From a checkpoint of a small mixture-of-experts model trained on Wikipedia: 4436 steps.
Below are experts of layer 2 (counted from 0) of a mixture-of-experts language model. Rows are named router (the router's row for the expert), gate (a neuron's input weights, with its number), up (a neuron's input weights, with its number) and show model dimensions 0-95. Each number is 128 + 32 x the weight over its row's rms, rounded and kept within 0 to 255. Numbers have three digits each.
Before each expert's rows: a language model's description of what the expert responds to. This comes from a sample of Wikipedia text that the model never trained on.

# expert 7
It responds to: Biography lead words. Words in opening biography and definition sentences after was/is/a, such as born, American, founder, appointed, written, published, named.
router:079114120127082141098087097128104100127127108144058144173099162158144158166122169148125099075093133143131137154141106172092188082129100111081153166072126089132114098120138114179121071162049155155134113171104105161117071155133152119127138142183199163181160146161141150109062109163167129176
gate0:102167164088160171168161128112121145151170132051090125178117103097087155095155109161136149120133156062111133147087116151077139144170142116120140147126089109140155075160103052106070131144183117154129130068131187201112107184160128155074189102171135107160142158119141127096122183143163092133
up0:146136095164104134140158100151093116126160189104144109093170134177142146104121125145151147160183108154169094151128080110162153158113146145122157125110074130127152160214146165137075115135162194088086168158114135132169113115139119062115113123125110135118119113129098161111143093094149143115
gate1:081099127168150137171153157096071079120157115079120153095115087100155130110154118134136087138153145097119141114085155133162162134037132142130121174176168143131085100123107037118156140123111079161126134118138137128162130191151161098127192149123153075126103116093118162142144186163116073124
up1:156087155130154072146132089097079079162098149116091131071181070098153112113130133145094090110186121113057120136130119086122115095040122138079107120150178194116107104088134113160123174141163096110096111134151157150152140148158082168124143139107139097108063145104109166146147182163125097138
gate2:134123135101079088117094102133150089114112131085156142196098068170124151119150113100074123136131099110134153141138135080119112116109130146073115080073090171074183078151099150076119127177125055105113096120141139118145106123155126157132140099088135092203119121116136191132161147074083111160
up2:099107113138090090163119137123168167179077130114082110108130083132112137137103114173129133214083148117147185159137219126127141148149164126112104111128140101119117138128093119083083096153120104097181047069155074097141109097171139140127125096087089140197104112146118195115197138061105036159
gate3:180057148114072166184077095078089134101100128100074137171158101084115170206074151138155114131169092178113091121149104110067090164072113086113082110095092098076122070135085115097133084161118127150155159122138170149113162113147107149115101143108099104050111092119113156153155173091162084122
up3:167137125166163161147098107124119064121110111114141107189163102118172183194121154111166131172162110136080159097138136099095172104154082180143096185174090163113169088150160119093124051167078092116101119156136165107103170135119169124126127142177114161114108081154166114094144140122149124125
gate4:137151130095123127181090088072127084080133132119129101126119082089119136180146198206118106129099135139098095158127064110115122113125096130117141176226131131125065169097158145183114072234137166118143096135108072158153100086073117086143122126167151118123145157085146113154128146093177122094
up4:127132152118105132196104142181089120126111128120140126107192128144114171110164153125140097157184137123113124160108088088163122128100105167106110113185137186120137155138125098139177155140086173096157116117137115186106093130142113212158144146107116078138082159068096113103118125119116116059
gate5:156157136111150172177129157130106107109080150120093126132111100120105175113086171103082104162183162147090036116166130142117091109185119101118147115113156102098061132129136148110097130080162143128147148070170145092096162097126143111099132192136176091157059138165188119153155177134146178162
up5:169194110115104105093167073128169090102152164128141127134135122137124145138130107136125111111105166114148156198158139130116119146124107141201180061199048203178113088155135158179111091120148182067117146122094154167153105119108128169143129107175105153107169111143121152106158091115134198074
gate6:134054131077083164183105084161130060122179058085114145135132139099108122069137087150121156154120135122095145093100103121095138158161132115103154167126137109132088132094174078157137111152179114134062120094098156140139072102110124150094138130100122107077171099133082092127109121077129180107
up6:135106142130128118154188123145126156129114108175171147132054114177069129154128108121136090153139182172153079089161117123163098084090172121091087056142119141166132172132060095089069126124064142119159139185190139125144203105074092117084137128088131120083095182084105096065128186152168052130
gate7:126080151143157205098128149146139112072142130081163143087166070200124138149093162100097166175156145120148136121089121155130100092112134169087179141097112114168117123114157102097096115067115093098128108108074117114159143119114099096118062136101168139109126155153165158086162171093152072092
up7:131168113070213101103118173072117100091142185102142105082140117123163155118091105129117158099141103143103074081150087107128117194126185164094076099118144104140051133131090135145121110118085153102082115166141109096118101093129095160144142151107147122150067111137097092155086080144158170168
gate8:156127125138125129107120122156058094140131123171157126126106158123137134074128154144136113115154146126251118125112144101148143100176126126076124090052117119103123135102047134138159096127117159133117150117192118094181113144086131088135147151144118157067130143118061065096105087118139130137
up8:147119147070114152132185150172166151083114093086168140154139085106120088086200166148131131131125141117030174172141145143188118149124090094124140181149082137112136198162134170092138099070162122131154138097095115198106150163148138148115104116103145080138110141153111170171139177100124116173
gate9:112119102129197077130115101186107120141159088094137126153163096139157151130134112092127147126089095141139125144177127116166128100087167153126074153155102097121097131095172092082115060076083113120089109131144148102169109116118107161200155144160118068135166123130111083171074117090098193119
up9:151095162116136104134143126171142106131157152105108134137152097123153131101163087106158106122160094052171129117202106070089107090051072114082130097150133115136065125160115123123115102100115146166098076167063146158135123181125116148141134170090133137103104123114147109101083156098137162103
gate10:175118083153155095104112153134149105075177069208131072151137171174184127195161151083123141094155144113161106122184139069096099131118103076059078139162120134090160189074110155106155142134135103181154078086204174102078134121112070200081100070143113088133156130163143081153152174137110094124
up10:121150193140128096139159112055139143078176096107161094165156156143182164117150141085162067029085129102138096077112116094096119079148100122113109147092130138115097121097126188102141125148104176126127147129163138080172112062108084152110092103197104146174149200147117108128179153111134049129
gate11:083038172080101124172130077143086125163137118060131129112118128149140120159118178126135150158139081161117098161089090107103092116167162098080140075171135166124166153101115115130106121148123160138133081137129106075122127177169126143142158147089142127153098128095149104098113166148132128142
up11:090204103135174125115177145098160130093157141146181161094086167173082097094073131140133119117122175159122138130144184119094179176114124116188164160126118152178061128209162152091153143155159163144123146144104112159169145143124131058097113129090151152098103138157107174125146155122096136125
gate12:133179161120071102177112119155063139146101128107133127072156182073147154130103138109149073110125128151169125132077152110114113111110035088116148097124159089090125138132098114181118168048178169091092117137143152123153121108166130119212148067120124201140141086136121154153160147075101151142
up12:126167135136112156153087136063151115099119136112208097104131137192155119052152177113125122103119147117140072115116140139142175144161140107090157139134123125158089152182140132077192132161165116215097121074151075136132086172131149126082126117072116161066161088128130143093174085118126081116
gate13:108125066164067136150160137101157123149118126125165146086093161085114102148086207129138128113156120120147146146147104203077090099136104133145119122176135159050085116109216146115072146104097122148100105117153157131181079110159121121166169082212121153158207111127116126106140158156118147117
up13:120083141088102131143081104085087131167145081110139118084085159114117182195132176134135169160088132120095153188143104108138130113072099135154140161157199083120124103135133127136110079144088078115071123155176087141123079193154112141105169085122160075201170105159113134096110111156138097125
gate14:122102100120140161121095092182139077116184097141144146137091153132101161133126101128150092089140169111133033155098090120099087122078067117094185118148110101169121140157136134109133163116106146164095147141145134096089117096103154096138163129095096096118125109136139145115130109162084142175
up14:140114082161167078144093124137070098087142100161169108159154123136123146164114087148110108069102129092145086164175088107091155138114095117114153133142115161139066190096149138093138162172149153176099122117120165139065181152114113157134112115072130100098139140080134130166129155129039121141
gate15:082091104146086174135125098139091130145108119119157127122120132064158160124138115129126078135189124117119076234124075222130180156171111127145107103133147155132095120109072156189199149104080128105129144138141092101160156148112047154111122185120113185087174133123152129096148137124146186107
up15:121129156156133122119081103161120124199104061092094138099109177158145104169071097134154099135132102134118215137138091159206091120097153083097078093095147161159139174155157194083103120198089141110131101135155150109109117166118150170159183184122172146120095095108117095144151125123075122140